{
  "router_bias": true,
  "weight_decay": 0.023,
  "warmup_steps": 50,
  "decay_shape": "linear"
}
Below are experts of layer 2 (counted from 0) of a mixture-of-experts language model. Rows are named router (the router's row for the expert), gate (a neuron's input weights, with its number), up (a neuron's input weights, with its number), down (a neuron's output weights, with its number) and show model dimensions 0-191. Each number is 200 + 20 x the weight over its row's rms, rounded and kept within 0 to 999.
Before each expert's rows: a language model's description of what the expert responds to. This comes from a sample of Wikipedia text that the model never trained on.

# expert 37
It responds to: Connectives joining phrases or figures, chiefly and, or, but, than and &, as in "60 and over" and census statistics.
router,220,202,209,217,208,197,201,226,177,172,173,218,245,212,186,157,220,175,178,197,221,190,232,180,194,212,170,220,201,179,226,156,178,197,215,190,198,197,197,224,198,170,193,210,234,198,200,207,206,186,212,214,201,194,184,211,204,209,209,217,209,212,195,220,190,205,208,190,221,178,225,182,190,178,188,208,167,240,229,212,203,186,176,201,202,180,182,215,205,205,207,218,234,178,201,218,249,181,200,188,218,234,184,192,179,194,207,221,220,160,204,190,149,208,202,241,195,214,215,176,247,172,163,197,198,187,228,183,178,208,188,220,199,157,193,250,208,221,213,226,209,183,203,221,224,207,168,178,218,228,186,215,200,211,157,202,210,166,198,203,239,187,215,187,241,188,184,222,224,213,189,177,213,206,209,183,212,225,184,200,189,198,187,192,197,215,217,243,198,206,219,200
gate0,205,217,229,212,201,182,207,201,198,205,224,225,199,221,211,215,177,177,189,181,213,210,208,149,255,234,210,230,216,228,224,232,221,196,197,205,183,185,185,175,199,203,203,204,211,193,179,176,220,172,201,207,241,213,199,194,228,183,205,150,198,203,207,206,222,203,187,198,197,157,194,201,206,164,207,269,193,188,178,185,197,189,159,204,239,197,203,228,201,241,215,185,180,217,184,170,216,219,210,213,185,186,200,205,241,208,205,204,187,200,218,208,196,211,194,218,182,177,207,203,234,187,188,209,196,194,217,225,221,224,201,223,200,197,214,222,181,185,242,159,213,213,198,162,207,168,214,194,181,235,225,186,212,189,202,200,194,197,177,198,192,199,189,187,198,195,223,191,173,180,174,228,202,186,185,208,171,221,241,218,175,157,210,206,212,219,207,192,164,218,206,230
up0,215,234,213,208,214,178,210,197,176,224,207,231,194,203,212,191,196,208,187,221,221,222,223,197,204,194,189,228,211,206,219,213,191,193,202,206,192,186,195,193,191,200,191,216,215,169,196,187,178,205,215,206,205,203,219,184,260,192,218,175,198,216,179,192,217,187,175,199,188,162,206,194,233,178,183,231,165,208,192,243,196,201,182,219,215,204,204,203,194,248,205,191,189,243,180,185,215,208,197,201,176,170,221,218,262,217,207,217,209,201,205,227,207,215,225,193,174,206,222,180,223,179,198,171,193,236,209,190,207,238,207,226,196,197,206,206,190,183,246,142,217,220,191,207,206,183,233,186,170,228,194,183,195,185,196,189,191,217,181,180,221,177,188,199,198,168,222,210,186,161,166,232,220,219,192,179,185,232,215,217,191,159,202,210,224,232,201,177,165,181,208,236
down0,212,177,191,204,202,210,196,190,166,219,186,236,209,200,201,195,179,189,197,212,187,194,175,196,209,206,196,193,216,177,179,212,216,165,219,167,203,164,211,211,182,209,182,202,200,220,202,200,221,193,187,180,186,227,171,171,176,204,194,232,189,177,197,206,206,178,236,215,199,220,190,222,176,206,226,170,204,210,230,219,178,191,235,205,208,194,162,220,232,197,228,200,155,219,199,232,222,194,211,169,218,212,162,244,209,182,183,223,186,169,230,219,190,222,192,198,174,220,188,168,184,190,222,187,211,201,214,200,183,207,218,175,181,220,194,167,244,189,197,197,199,210,170,211,194,166,191,173,213,203,201,208,229,228,227,174,202,230,212,181,169,224,241,174,190,191,208,197,240,226,202,155,220,222,187,159,215,195,184,189,158,204,196,218,184,184,192,194,193,220,198,167
gate1,164,212,205,200,235,189,190,216,179,232,203,209,246,217,189,185,211,189,212,182,199,228,195,175,228,191,216,208,211,179,209,203,201,212,218,215,165,203,194,225,203,212,202,201,169,210,180,203,177,199,190,212,193,211,224,218,176,172,182,180,162,210,173,148,179,237,211,195,205,192,225,210,207,173,191,183,206,246,180,175,224,221,208,207,209,206,197,203,204,192,209,201,197,184,182,218,176,240,179,191,217,218,205,203,162,196,211,192,188,254,227,215,199,166,203,209,208,182,189,198,227,195,201,167,218,204,208,241,231,206,183,176,162,176,162,218,182,209,181,205,197,181,171,222,192,204,180,197,175,155,195,225,213,185,168,177,213,199,224,201,249,203,191,204,222,187,217,237,209,191,205,216,208,227,181,213,186,216,174,220,201,213,203,184,179,202,242,189,218,183,160,212
up1,231,178,211,162,189,183,202,219,191,154,232,176,194,161,219,184,219,164,206,185,174,170,214,231,168,213,162,182,165,205,226,212,215,168,162,186,216,197,195,172,185,211,200,213,203,198,207,226,224,175,243,195,211,191,182,178,202,201,193,185,196,162,195,204,194,187,187,216,194,188,197,187,193,254,201,212,181,186,237,217,207,166,171,194,189,176,190,212,206,200,205,163,206,221,218,188,235,195,209,189,207,209,184,187,230,177,189,207,177,163,199,197,185,215,215,232,205,176,231,234,180,201,163,234,201,165,207,199,201,183,180,201,231,228,210,194,178,190,193,203,212,191,236,179,197,186,216,192,197,225,204,197,184,207,211,220,176,219,184,232,189,168,230,193,195,216,191,176,205,192,208,170,206,225,222,193,178,199,229,180,162,195,205,213,216,219,187,199,230,177,209,206
down1,196,203,198,214,179,228,193,229,173,221,195,239,179,203,212,187,158,224,200,155,226,211,205,181,225,199,224,225,181,187,205,154,208,222,202,234,191,194,212,227,217,207,205,202,183,213,173,198,194,178,163,194,191,188,224,183,225,197,215,198,241,206,175,222,193,226,191,184,194,212,176,208,221,167,192,198,185,227,200,190,205,227,211,181,216,211,208,187,183,213,212,212,189,187,219,228,189,196,165,221,177,171,209,208,192,193,204,191,207,212,201,209,182,214,218,201,205,177,162,185,195,181,209,184,216,198,161,202,217,215,165,211,129,222,184,176,204,232,201,183,172,203,188,200,183,187,155,223,217,197,189,225,246,210,199,218,205,177,188,228,195,212,195,205,179,213,219,208,206,252,187,243,201,193,197,237,198,192,189,218,205,220,196,176,175,186,242,159,204,214,197,209
gate2,191,188,208,180,173,180,239,145,196,211,204,185,197,222,195,232,189,217,174,186,181,191,193,197,229,196,187,189,144,184,183,224,212,159,195,181,232,211,232,182,156,213,216,220,245,209,214,164,174,175,212,194,204,211,198,211,194,218,190,199,204,200,179,166,175,228,203,189,226,213,193,189,178,204,228,205,170,202,222,184,183,206,175,217,217,219,213,201,174,187,181,222,168,213,215,184,195,164,205,213,196,170,195,205,173,236,190,210,209,221,232,191,214,207,193,218,213,190,236,208,254,205,181,219,225,209,177,214,197,167,196,187,196,210,190,214,190,234,180,247,201,205,205,205,190,244,204,213,218,206,163,211,196,212,200,165,173,207,198,227,213,175,189,200,191,235,180,197,168,174,202,197,184,194,211,212,190,224,210,185,193,168,207,184,210,218,167,200,184,191,187,202
up2,198,215,181,230,225,234,179,225,240,173,178,200,183,201,206,153,216,192,247,193,192,217,207,208,183,205,201,195,258,229,213,162,199,233,221,192,165,195,167,230,225,184,197,199,168,194,190,217,218,223,175,197,196,167,221,205,185,175,236,209,209,185,213,218,202,173,206,228,182,189,196,205,198,229,176,182,210,203,208,197,232,197,234,168,161,206,182,199,212,204,217,158,222,187,194,211,192,222,195,203,208,220,214,183,227,180,192,168,205,182,205,204,198,187,192,162,179,224,160,204,169,214,225,191,193,198,191,214,210,248,210,205,215,203,205,184,196,184,208,181,213,179,206,189,207,161,179,197,173,217,232,180,209,186,207,235,245,197,184,186,190,235,215,205,217,161,198,209,227,221,196,200,202,203,194,184,208,205,218,203,191,230,198,203,167,190,227,210,182,216,212,193
down2,184,198,215,183,196,169,196,217,195,218,167,214,184,169,203,216,230,211,201,212,195,207,215,195,192,211,166,183,193,189,215,227,206,190,192,207,218,200,230,171,201,199,189,173,203,193,213,219,179,151,231,191,205,199,186,207,206,192,220,162,219,207,221,148,174,232,203,194,226,215,176,229,179,156,183,201,204,190,221,202,207,185,176,183,192,210,240,229,170,226,177,213,185,193,201,235,194,175,209,180,222,176,204,201,189,221,192,192,208,225,203,178,208,186,178,218,198,257,223,215,163,218,215,192,222,198,214,167,218,198,189,221,216,243,168,207,215,229,215,206,186,210,205,146,200,210,198,181,223,186,191,183,208,193,204,173,244,205,171,211,219,218,203,161,183,172,187,186,194,216,178,195,186,183,183,187,172,158,181,186,196,204,204,201,229,165,201,224,224,204,192,217
gate3,199,216,187,166,207,217,200,185,194,212,213,194,197,210,185,232,213,239,217,191,186,194,213,172,228,180,215,201,211,189,164,217,205,180,197,187,190,184,154,226,152,210,185,198,210,190,186,180,159,181,192,219,192,184,182,170,193,186,236,190,223,213,209,205,186,185,213,205,228,212,212,199,231,226,172,215,204,204,171,200,176,182,208,190,149,212,195,219,201,181,204,187,205,226,227,183,161,169,167,182,182,222,223,186,215,198,182,220,197,208,181,190,197,221,211,187,177,212,186,191,210,215,186,203,213,210,161,219,172,205,181,205,211,174,183,222,197,203,148,198,224,210,175,188,194,207,234,198,193,213,173,180,247,204,210,187,177,216,210,206,173,192,229,234,199,169,164,213,181,206,193,207,226,173,179,196,192,199,174,234,207,234,203,184,164,216,219,184,200,213,151,162
up3,209,184,207,222,181,193,215,240,190,191,180,225,201,197,213,160,205,163,182,218,223,207,181,212,171,207,187,200,196,219,240,204,213,200,160,192,200,215,223,173,209,167,213,205,198,205,223,210,238,217,188,176,204,205,195,227,213,202,153,227,190,200,214,202,207,205,178,198,189,179,186,209,167,188,218,187,184,194,220,195,212,231,208,200,228,193,208,187,172,221,182,196,188,175,200,207,228,264,216,204,205,151,172,195,200,217,212,181,215,194,218,213,202,200,193,224,215,199,222,215,173,195,220,200,174,194,231,185,236,187,241,173,184,222,189,191,205,174,246,198,190,189,212,204,199,201,158,201,225,187,230,213,146,191,207,180,205,195,173,192,220,228,192,168,205,211,247,202,217,195,204,196,170,214,209,193,177,184,200,165,190,158,193,207,227,173,189,210,200,194,222,234
down3,182,160,218,199,204,227,212,207,226,216,151,190,246,210,180,221,205,229,211,166,170,220,224,184,217,221,166,190,202,181,175,194,238,170,199,202,200,191,192,246,209,240,206,179,188,206,206,173,169,184,166,178,222,183,180,215,231,168,193,193,208,203,225,184,206,203,227,213,219,204,195,218,197,219,206,168,186,225,193,200,214,159,215,223,179,193,202,218,200,193,200,205,211,161,182,199,185,203,222,217,189,253,180,193,215,168,187,250,229,205,208,200,196,216,187,176,195,202,208,187,195,204,206,189,168,240,170,206,202,191,185,182,203,203,208,204,166,208,175,196,200,211,191,197,202,201,213,214,194,212,152,181,222,167,209,168,199,259,206,207,189,219,205,214,220,227,182,222,199,213,210,203,172,207,164,204,176,209,208,201,224,191,174,194,205,173,199,176,216,195,204,191
gate4,205,204,242,193,187,216,185,197,199,156,206,238,211,177,198,183,233,235,238,190,228,208,215,211,188,219,206,207,221,158,223,187,204,179,186,232,207,188,204,235,186,207,192,212,193,179,201,203,216,137,160,180,177,221,174,214,208,162,178,206,197,194,180,205,189,190,167,197,213,207,168,237,208,228,204,206,152,192,188,207,193,201,175,186,183,181,184,184,220,202,178,194,222,197,197,241,215,199,207,203,189,151,188,204,232,210,182,203,195,193,186,202,206,179,172,238,197,207,193,208,219,190,163,215,222,197,181,165,215,214,184,190,180,229,183,217,215,200,182,155,164,195,240,242,236,189,204,197,187,189,218,204,203,185,195,196,215,171,183,210,199,208,224,190,195,218,224,193,216,209,215,200,176,204,213,187,209,206,196,200,180,195,180,170,222,207,206,184,238,226,207,174
up4,207,233,180,230,224,226,234,177,132,210,214,183,197,232,205,200,177,205,195,198,178,186,182,211,178,195,187,177,182,178,159,186,231,200,227,180,202,227,221,214,211,189,205,204,214,196,221,195,174,238,217,188,205,196,226,209,183,233,208,197,201,219,219,212,214,184,215,146,180,192,217,244,213,191,198,201,212,179,179,210,171,194,227,169,220,206,193,237,194,190,202,241,166,187,199,163,164,165,213,231,187,231,208,225,195,182,179,208,195,217,219,211,195,186,214,201,186,198,220,182,200,224,225,186,201,220,189,223,216,228,203,212,201,164,204,194,183,189,250,182,213,225,197,165,188,184,202,204,207,227,205,222,199,212,186,182,200,206,202,204,200,203,193,204,197,191,167,153,199,180,184,223,211,203,188,232,187,200,177,250,193,203,206,198,183,233,180,196,190,186,188,182
down4,196,196,194,185,182,192,159,189,245,211,212,230,196,193,186,193,186,194,163,174,215,161,207,194,214,191,189,196,187,229,183,175,194,211,201,227,213,183,214,212,194,222,208,204,199,221,160,195,178,217,212,193,206,156,187,181,227,226,176,181,198,155,175,168,188,168,176,194,229,184,204,173,195,177,203,163,206,200,220,185,184,172,173,229,215,177,193,191,202,197,172,218,242,219,171,205,186,164,191,180,202,227,179,191,184,187,180,212,213,199,186,188,211,202,190,191,228,173,199,188,204,200,169,191,203,199,180,219,169,189,207,173,198,200,202,198,230,208,181,242,222,175,146,181,166,230,223,199,201,170,183,174,222,199,237,188,218,190,192,188,223,172,194,180,194,186,187,196,214,187,200,203,205,192,199,191,213,189,224,221,175,155,177,211,179,191,156,223,181,214,224,220
gate5,195,203,205,167,168,182,200,205,215,190,204,238,214,188,205,216,204,233,201,195,203,208,220,204,159,194,199,184,166,180,165,204,199,180,181,234,208,210,201,198,198,196,235,206,236,219,202,215,182,182,210,196,241,199,224,189,186,219,234,216,192,181,135,228,210,206,188,201,196,211,212,160,203,202,232,230,212,166,190,220,205,206,186,194,161,204,178,232,206,191,236,195,209,205,236,230,212,183,188,246,184,176,187,223,200,222,199,197,166,212,195,190,198,179,209,199,222,213,174,202,219,226,192,182,167,181,219,177,186,214,203,207,183,167,205,199,208,193,212,218,213,198,198,193,204,186,183,206,209,176,187,170,180,217,195,198,211,193,195,169,159,189,202,220,222,200,186,180,180,234,194,218,164,235,160,206,177,182,203,205,201,198,161,155,159,192,222,214,193,233,219,222
up5,162,202,207,218,203,209,184,179,221,190,199,206,171,169,207,177,195,179,196,214,192,203,230,162,204,209,210,201,163,199,211,188,225,234,190,190,208,215,179,189,179,213,213,216,199,180,208,203,231,204,166,214,221,216,212,221,185,202,225,170,202,156,188,212,216,201,176,215,227,215,230,190,200,226,200,194,225,183,215,195,156,206,207,223,208,215,214,215,190,176,203,212,224,242,182,200,177,211,196,189,194,199,204,227,187,208,215,197,203,210,194,240,207,201,165,209,227,206,215,223,223,162,217,203,202,180,177,203,191,172,209,225,178,183,222,231,224,172,213,187,207,187,193,200,235,194,215,142,186,204,190,183,181,225,158,205,204,189,202,177,188,243,198,172,222,187,207,235,168,172,209,236,203,205,170,176,161,215,211,184,154,165,205,200,199,196,209,235,223,174,231,202
down5,207,227,196,173,198,242,144,221,171,207,217,220,231,216,218,229,210,195,227,227,223,218,174,186,194,239,189,177,205,192,197,194,220,199,204,197,220,205,157,170,193,192,188,219,186,180,207,163,211,190,196,183,166,220,174,223,187,210,181,190,216,201,201,197,182,176,207,214,163,174,203,198,220,222,195,196,189,208,194,190,196,182,198,215,229,229,183,182,209,211,170,205,189,197,197,179,177,224,218,163,169,207,177,229,207,221,143,208,239,198,176,187,241,186,192,177,224,165,212,185,193,225,193,187,209,218,194,212,227,205,183,177,187,210,223,200,202,230,206,198,185,178,186,188,186,205,206,219,240,185,206,223,207,171,203,219,188,197,207,199,238,201,237,195,208,167,199,217,191,156,232,194,216,174,190,238,187,185,146,198,220,203,207,220,199,200,183,187,208,205,207,206
gate6,208,198,194,231,215,215,193,207,210,200,153,212,181,199,203,207,201,205,203,159,189,192,180,186,191,198,175,197,178,174,180,207,209,212,212,174,208,243,194,185,224,193,205,194,153,173,193,217,197,208,227,202,218,226,209,210,246,203,197,200,207,228,180,217,214,200,195,221,189,219,201,213,190,162,165,183,209,203,240,217,211,161,198,229,216,222,210,177,209,195,240,228,170,162,185,173,203,197,234,226,220,249,188,230,203,205,203,205,207,196,212,173,216,185,194,198,186,167,234,207,195,221,196,166,213,173,189,222,177,225,205,230,185,213,194,185,230,198,212,221,171,208,188,195,203,218,212,222,166,195,191,184,196,186,218,175,184,185,191,210,178,227,221,213,209,234,215,160,239,210,204,194,225,230,177,203,194,221,229,244,208,218,175,180,209,217,195,210,238,210,212,171
up6,209,217,183,149,179,187,210,186,196,190,198,179,199,195,209,221,221,178,211,201,166,196,206,171,204,224,199,218,182,219,219,181,220,214,181,209,196,208,199,215,200,185,180,192,209,244,212,184,201,142,169,184,173,195,124,188,173,203,203,174,196,203,216,201,229,214,185,222,194,203,192,172,180,226,195,161,179,182,205,161,192,198,206,188,203,185,217,228,181,206,204,239,211,198,206,180,192,207,185,184,237,192,203,172,212,213,213,180,183,171,183,186,175,204,186,173,192,178,202,211,189,183,208,183,222,170,207,210,184,224,205,166,174,203,190,173,201,245,197,197,240,166,215,178,206,213,179,160,223,184,200,195,216,198,217,188,219,214,190,199,219,219,189,184,213,215,165,216,183,188,197,168,210,196,231,234,180,200,188,168,164,204,202,203,217,157,188,220,207,186,225,218
down6,204,178,229,241,187,225,166,210,201,206,176,217,199,208,177,204,180,204,222,185,234,186,189,210,187,178,187,166,225,203,204,186,174,185,233,215,178,156,195,190,214,208,235,178,178,188,212,223,194,211,227,239,190,187,239,206,209,211,205,203,220,191,189,208,191,201,210,196,194,195,249,234,221,196,200,242,198,242,203,217,211,204,208,215,204,212,183,147,180,228,216,186,203,187,200,208,193,196,208,246,177,193,182,209,212,191,184,202,237,229,194,206,205,174,215,228,181,216,160,182,201,206,173,217,191,206,218,172,175,186,184,207,174,191,242,193,198,192,218,187,194,198,179,201,173,180,224,234,210,193,197,180,206,173,212,207,196,175,198,193,179,187,190,250,194,208,234,195,205,214,183,178,236,188,192,204,225,201,197,241,229,192,207,217,181,180,172,164,197,236,193,172
gate7,172,200,195,233,178,233,199,223,174,201,240,168,197,242,193,195,193,185,186,181,252,216,182,182,206,179,201,173,200,207,182,140,212,164,226,192,226,208,203,172,210,177,260,195,196,195,199,207,179,181,207,216,224,223,170,177,215,212,220,215,199,186,185,187,205,223,217,197,213,209,186,170,203,187,236,205,192,192,187,179,207,214,192,175,198,224,188,260,186,162,202,206,194,220,215,211,187,181,195,183,193,190,160,211,187,176,195,203,173,212,187,197,203,187,193,210,184,176,199,199,196,205,210,217,209,196,217,230,184,187,192,197,216,175,200,230,163,174,205,196,204,166,212,176,207,176,164,231,201,203,227,226,209,233,166,246,200,195,222,212,211,186,214,194,225,193,197,226,206,192,191,182,203,233,187,204,184,204,205,201,184,237,184,208,204,214,166,205,219,221,181,235
up7,174,204,209,183,202,215,201,200,179,164,170,217,229,229,194,191,200,199,207,196,215,195,187,195,184,213,200,202,163,207,156,177,188,206,206,231,192,214,217,209,184,207,248,190,209,192,193,206,186,178,214,205,198,205,164,187,235,223,188,208,177,163,194,240,194,250,211,178,195,178,196,188,180,202,186,201,172,200,210,209,168,224,179,220,155,241,205,198,207,217,197,147,221,181,191,218,228,186,233,152,192,197,176,194,189,217,207,185,195,179,188,198,191,161,195,221,173,225,147,185,191,204,217,239,229,187,182,209,181,185,198,194,179,198,184,195,220,189,187,185,195,231,233,189,220,202,193,200,233,194,180,203,165,203,190,201,186,184,185,192,194,221,214,212,231,168,173,206,207,228,193,186,177,212,186,174,222,195,223,203,199,224,190,243,199,211,223,189,221,213,188,237
down7,209,217,194,212,195,195,188,215,213,221,221,154,181,213,213,187,195,210,189,185,190,206,234,202,220,224,203,159,205,162,230,193,191,228,198,160,192,194,214,184,232,179,184,211,185,210,207,190,177,208,227,230,188,197,174,212,206,190,227,197,205,213,184,176,170,224,229,211,204,205,218,177,220,217,211,164,189,223,200,195,191,197,194,193,216,162,207,247,173,185,207,238,177,160,228,235,235,199,184,221,157,225,209,178,208,223,203,229,207,210,229,188,233,252,205,205,209,193,232,206,221,189,187,195,211,167,212,199,199,236,167,196,220,197,202,211,185,211,227,192,211,190,170,220,208,227,194,187,169,191,205,199,194,227,204,186,215,227,229,192,224,153,200,212,184,224,213,199,161,203,187,217,193,192,193,214,172,225,196,191,227,229,231,195,185,175,183,216,184,211,183,193
gate8,174,228,186,203,154,209,158,196,183,173,190,194,191,230,217,186,213,213,180,204,193,176,219,212,188,191,190,180,184,215,191,230,171,208,229,207,189,181,252,177,209,218,192,233,254,229,188,177,184,160,167,207,185,198,197,193,189,211,201,184,176,212,192,192,231,186,177,178,194,209,225,190,206,208,180,189,186,210,197,210,207,187,215,189,185,230,190,206,215,175,186,200,210,220,201,215,212,181,198,192,192,209,185,205,200,175,204,199,210,221,195,242,193,163,219,208,213,191,197,188,212,177,200,181,228,206,201,223,200,190,216,185,195,195,223,229,210,222,168,183,203,217,219,225,203,244,205,154,189,260,198,202,199,218,175,230,185,174,212,200,225,206,183,221,236,233,192,213,180,180,148,189,223,200,196,217,180,176,172,164,192,233,180,223,225,224,172,202,180,210,191,182
up8,159,197,181,208,203,203,202,206,182,183,198,194,209,216,180,200,206,211,201,195,226,216,242,199,188,197,204,174,199,189,204,212,181,210,237,249,166,206,240,183,206,222,219,230,216,186,204,193,198,177,163,179,195,194,190,174,164,202,200,192,186,245,200,213,200,205,206,176,251,211,222,222,215,218,216,146,187,207,219,215,193,221,222,188,188,203,147,185,211,188,161,172,203,215,201,226,224,190,230,194,165,204,182,186,197,169,195,189,203,205,170,211,181,188,247,222,191,218,186,173,226,180,220,198,192,208,190,225,207,159,219,204,198,179,176,210,198,186,195,183,192,198,186,231,185,217,164,216,210,215,224,216,183,208,197,199,190,196,225,197,200,182,190,210,256,232,194,208,206,203,157,169,209,188,204,206,212,169,167,187,211,215,192,220,222,208,152,218,204,209,185,194
down8,218,208,216,207,201,204,184,189,187,185,219,189,203,167,208,188,210,187,232,199,208,180,205,200,210,185,232,226,210,192,220,230,213,193,142,173,214,177,197,205,176,170,223,198,189,211,224,218,182,213,236,196,178,244,217,194,204,159,236,195,175,194,193,182,186,201,221,242,184,181,187,193,201,151,181,204,209,220,166,214,176,200,224,209,207,196,225,178,156,177,212,172,199,186,187,193,182,205,198,230,206,180,203,204,196,219,191,189,198,184,215,190,238,210,151,214,215,197,210,197,173,190,204,183,195,204,203,198,218,212,207,211,226,224,209,205,255,219,205,225,178,210,192,156,190,187,206,184,215,177,177,228,196,196,226,210,230,203,177,203,204,204,199,197,153,217,236,198,166,207,215,202,179,199,194,197,232,208,254,219,188,175,177,199,206,215,232,238,174,178,199,192
gate9,206,213,216,192,215,190,190,217,175,185,190,202,208,213,191,174,187,206,199,171,190,174,220,162,229,172,203,221,178,218,193,207,221,150,206,210,219,198,176,211,211,196,183,222,222,185,181,229,173,152,223,181,185,195,191,166,208,183,204,195,195,221,199,176,226,187,188,181,197,171,179,172,182,168,188,194,226,231,214,230,174,191,176,222,178,221,209,220,202,202,233,193,221,189,204,206,217,160,203,203,179,223,214,198,185,178,240,220,205,214,195,184,191,171,156,245,202,183,187,202,198,223,185,211,221,205,193,198,176,192,212,214,205,206,159,212,225,174,227,172,187,190,201,186,210,186,205,179,170,223,186,181,210,211,220,163,220,183,182,189,173,186,265,209,196,188,167,205,199,191,182,219,195,202,204,210,156,220,218,176,179,219,175,171,209,200,214,195,187,202,230,228
up9,208,225,209,203,208,236,179,213,179,204,192,227,203,216,182,185,175,240,205,192,197,239,228,181,228,183,211,203,169,201,206,211,194,157,228,198,186,183,213,213,205,192,171,222,226,204,177,220,170,145,199,172,155,164,197,203,190,210,215,209,188,216,179,169,224,175,178,192,202,177,198,185,177,178,197,180,217,226,236,237,161,197,168,200,154,188,188,216,207,200,225,197,210,210,213,203,207,176,221,203,194,209,208,195,195,198,230,227,178,192,214,185,190,192,164,257,239,186,199,195,169,215,189,209,209,218,206,197,171,212,213,218,217,184,180,205,208,167,223,161,181,198,196,211,199,213,234,203,170,204,191,175,212,228,226,194,243,181,187,188,185,163,234,225,204,184,190,200,173,183,189,185,202,194,196,204,179,209,222,168,202,206,196,182,189,203,194,179,204,207,212,202
down9,191,198,168,206,186,163,185,172,247,186,205,223,190,174,216,182,193,184,196,193,218,191,202,182,188,221,181,190,198,224,236,200,206,206,138,196,202,212,207,211,219,158,238,206,199,201,230,184,222,223,200,220,203,226,214,229,197,184,202,181,188,198,212,206,206,175,206,228,190,235,225,202,222,188,215,182,184,196,195,180,208,196,214,208,271,200,207,170,229,215,204,200,195,156,202,219,175,212,213,144,215,211,210,209,219,208,185,150,229,199,192,213,185,225,193,155,212,207,208,190,211,202,209,203,201,201,206,227,211,177,223,204,197,216,192,189,220,172,175,227,223,186,206,187,171,193,205,205,204,186,203,201,224,201,171,159,183,200,194,202,209,205,176,185,196,237,228,189,231,190,181,190,226,210,162,163,180,207,173,225,191,180,223,205,231,182,205,195,203,220,172,215
gate10,210,199,195,179,198,200,237,195,192,193,204,193,166,150,194,207,211,160,221,175,203,152,218,206,229,182,234,192,184,227,205,197,187,231,198,212,198,182,172,205,222,197,214,190,202,214,204,189,222,198,184,212,218,186,163,250,192,206,198,199,174,192,190,238,213,188,195,203,202,185,200,209,192,209,176,197,232,231,223,227,221,212,204,196,195,214,204,174,230,206,221,157,194,193,186,153,217,223,199,192,179,237,185,221,198,231,203,208,216,216,194,144,215,233,212,172,217,224,251,229,192,181,201,212,227,171,211,216,200,200,207,181,219,220,223,180,192,200,219,217,209,206,169,186,205,206,164,208,197,159,179,197,208,192,208,203,194,194,198,213,176,199,172,168,212,158,182,186,162,221,234,187,218,189,188,211,193,204,194,174,212,184,203,172,204,176,229,202,167,190,185,205
up10,211,230,192,201,190,196,175,178,205,226,165,197,223,231,226,202,215,162,208,212,187,211,206,213,191,195,179,210,193,192,178,212,212,237,200,191,197,236,177,126,196,220,206,237,218,205,187,197,223,208,213,155,219,211,255,191,224,229,197,220,195,206,212,205,213,182,229,186,174,230,215,184,206,180,174,176,206,211,201,184,208,220,218,200,201,191,175,205,212,163,180,210,198,173,226,175,219,211,217,214,202,220,208,195,183,179,201,195,212,210,202,169,216,210,186,155,221,197,167,191,191,195,216,179,199,214,185,229,200,151,195,175,192,169,215,201,194,192,200,200,160,200,206,189,224,203,185,209,209,205,206,189,210,198,175,227,167,195,205,210,206,201,208,217,191,203,161,218,219,193,150,186,184,178,235,213,267,194,176,173,201,210,201,190,197,200,194,200,231,200,220,233
down10,188,216,198,210,216,156,201,197,208,217,229,171,177,224,196,195,196,208,238,239,215,199,192,189,196,227,189,210,218,227,204,195,186,180,222,188,199,182,223,211,204,210,186,142,183,218,220,209,215,205,191,196,215,217,154,197,237,196,235,174,208,215,172,190,187,216,163,161,197,199,209,215,211,209,210,194,144,214,211,216,187,223,242,233,211,212,237,197,203,213,216,180,210,222,175,223,203,194,180,224,211,201,157,217,198,238,194,181,198,213,233,222,188,172,211,234,187,202,192,197,220,220,191,215,198,178,207,209,177,213,203,209,200,224,207,219,209,207,173,198,239,209,187,218,210,218,236,234,181,175,226,219,187,212,223,179,221,156,205,189,183,190,208,190,201,189,223,228,195,228,251,207,201,167,165,196,208,209,211,195,223,194,203,228,201,205,210,195,215,212,169,209
gate11,227,159,189,156,199,209,172,221,200,221,199,187,201,183,182,183,181,230,214,200,216,167,239,210,197,236,198,184,183,204,184,171,213,196,230,217,182,185,175,178,189,216,242,227,188,158,205,182,219,182,168,209,208,196,177,170,195,220,226,200,200,186,173,219,226,191,221,194,183,211,225,177,202,211,233,171,205,198,205,183,209,202,196,167,194,225,224,180,162,169,173,198,218,202,211,184,215,227,187,223,200,217,219,181,186,227,176,180,207,193,245,184,225,216,198,211,191,195,201,190,226,199,202,202,213,179,188,194,199,227,218,178,215,216,182,242,178,190,223,208,205,198,233,190,204,217,192,225,201,202,202,182,201,155,222,176,228,194,193,199,207,204,237,184,235,175,197,199,187,185,204,238,223,188,198,194,215,202,189,182,219,231,185,247,224,240,192,218,189,215,169,174
up11,188,227,228,256,190,196,226,197,216,179,210,218,203,203,209,213,184,200,186,169,169,246,165,221,193,187,176,201,233,205,212,231,169,215,169,207,194,235,242,210,203,182,176,196,192,239,209,219,189,203,225,194,208,211,200,224,196,208,181,228,205,229,212,167,191,221,179,193,214,166,170,215,192,190,185,216,221,172,202,223,177,219,210,209,220,163,186,199,248,229,234,205,199,206,173,192,185,192,210,195,200,183,185,222,174,183,206,210,186,231,182,227,184,187,216,191,217,195,201,209,167,188,201,220,194,202,197,213,203,160,165,215,191,185,211,144,215,214,174,187,187,210,180,197,171,190,211,172,210,210,209,195,206,227,179,216,179,189,215,228,192,203,180,214,183,216,208,192,229,217,190,171,157,207,198,206,197,190,210,225,208,167,215,174,181,162,199,178,219,195,221,218
down11,182,214,200,196,208,212,201,217,210,214,167,224,173,195,183,159,185,190,207,222,209,222,171,230,195,215,164,174,195,203,201,190,208,210,192,231,193,187,201,187,206,188,227,242,197,219,227,194,205,214,237,183,195,213,204,188,195,243,178,195,182,197,193,200,229,194,205,198,212,194,201,254,180,185,193,195,187,211,205,150,217,221,194,228,182,190,208,194,191,178,189,227,222,227,160,166,173,201,195,190,176,220,197,222,169,172,227,191,225,166,177,181,216,196,223,218,166,201,174,171,197,203,223,159,203,194,219,195,179,235,237,176,193,172,209,215,181,211,161,201,199,190,196,191,198,182,221,203,234,227,172,224,186,174,178,190,187,206,199,204,205,205,205,178,158,229,232,224,179,202,212,203,219,205,234,223,208,210,223,190,193,169,208,217,247,210,205,200,178,193,172,205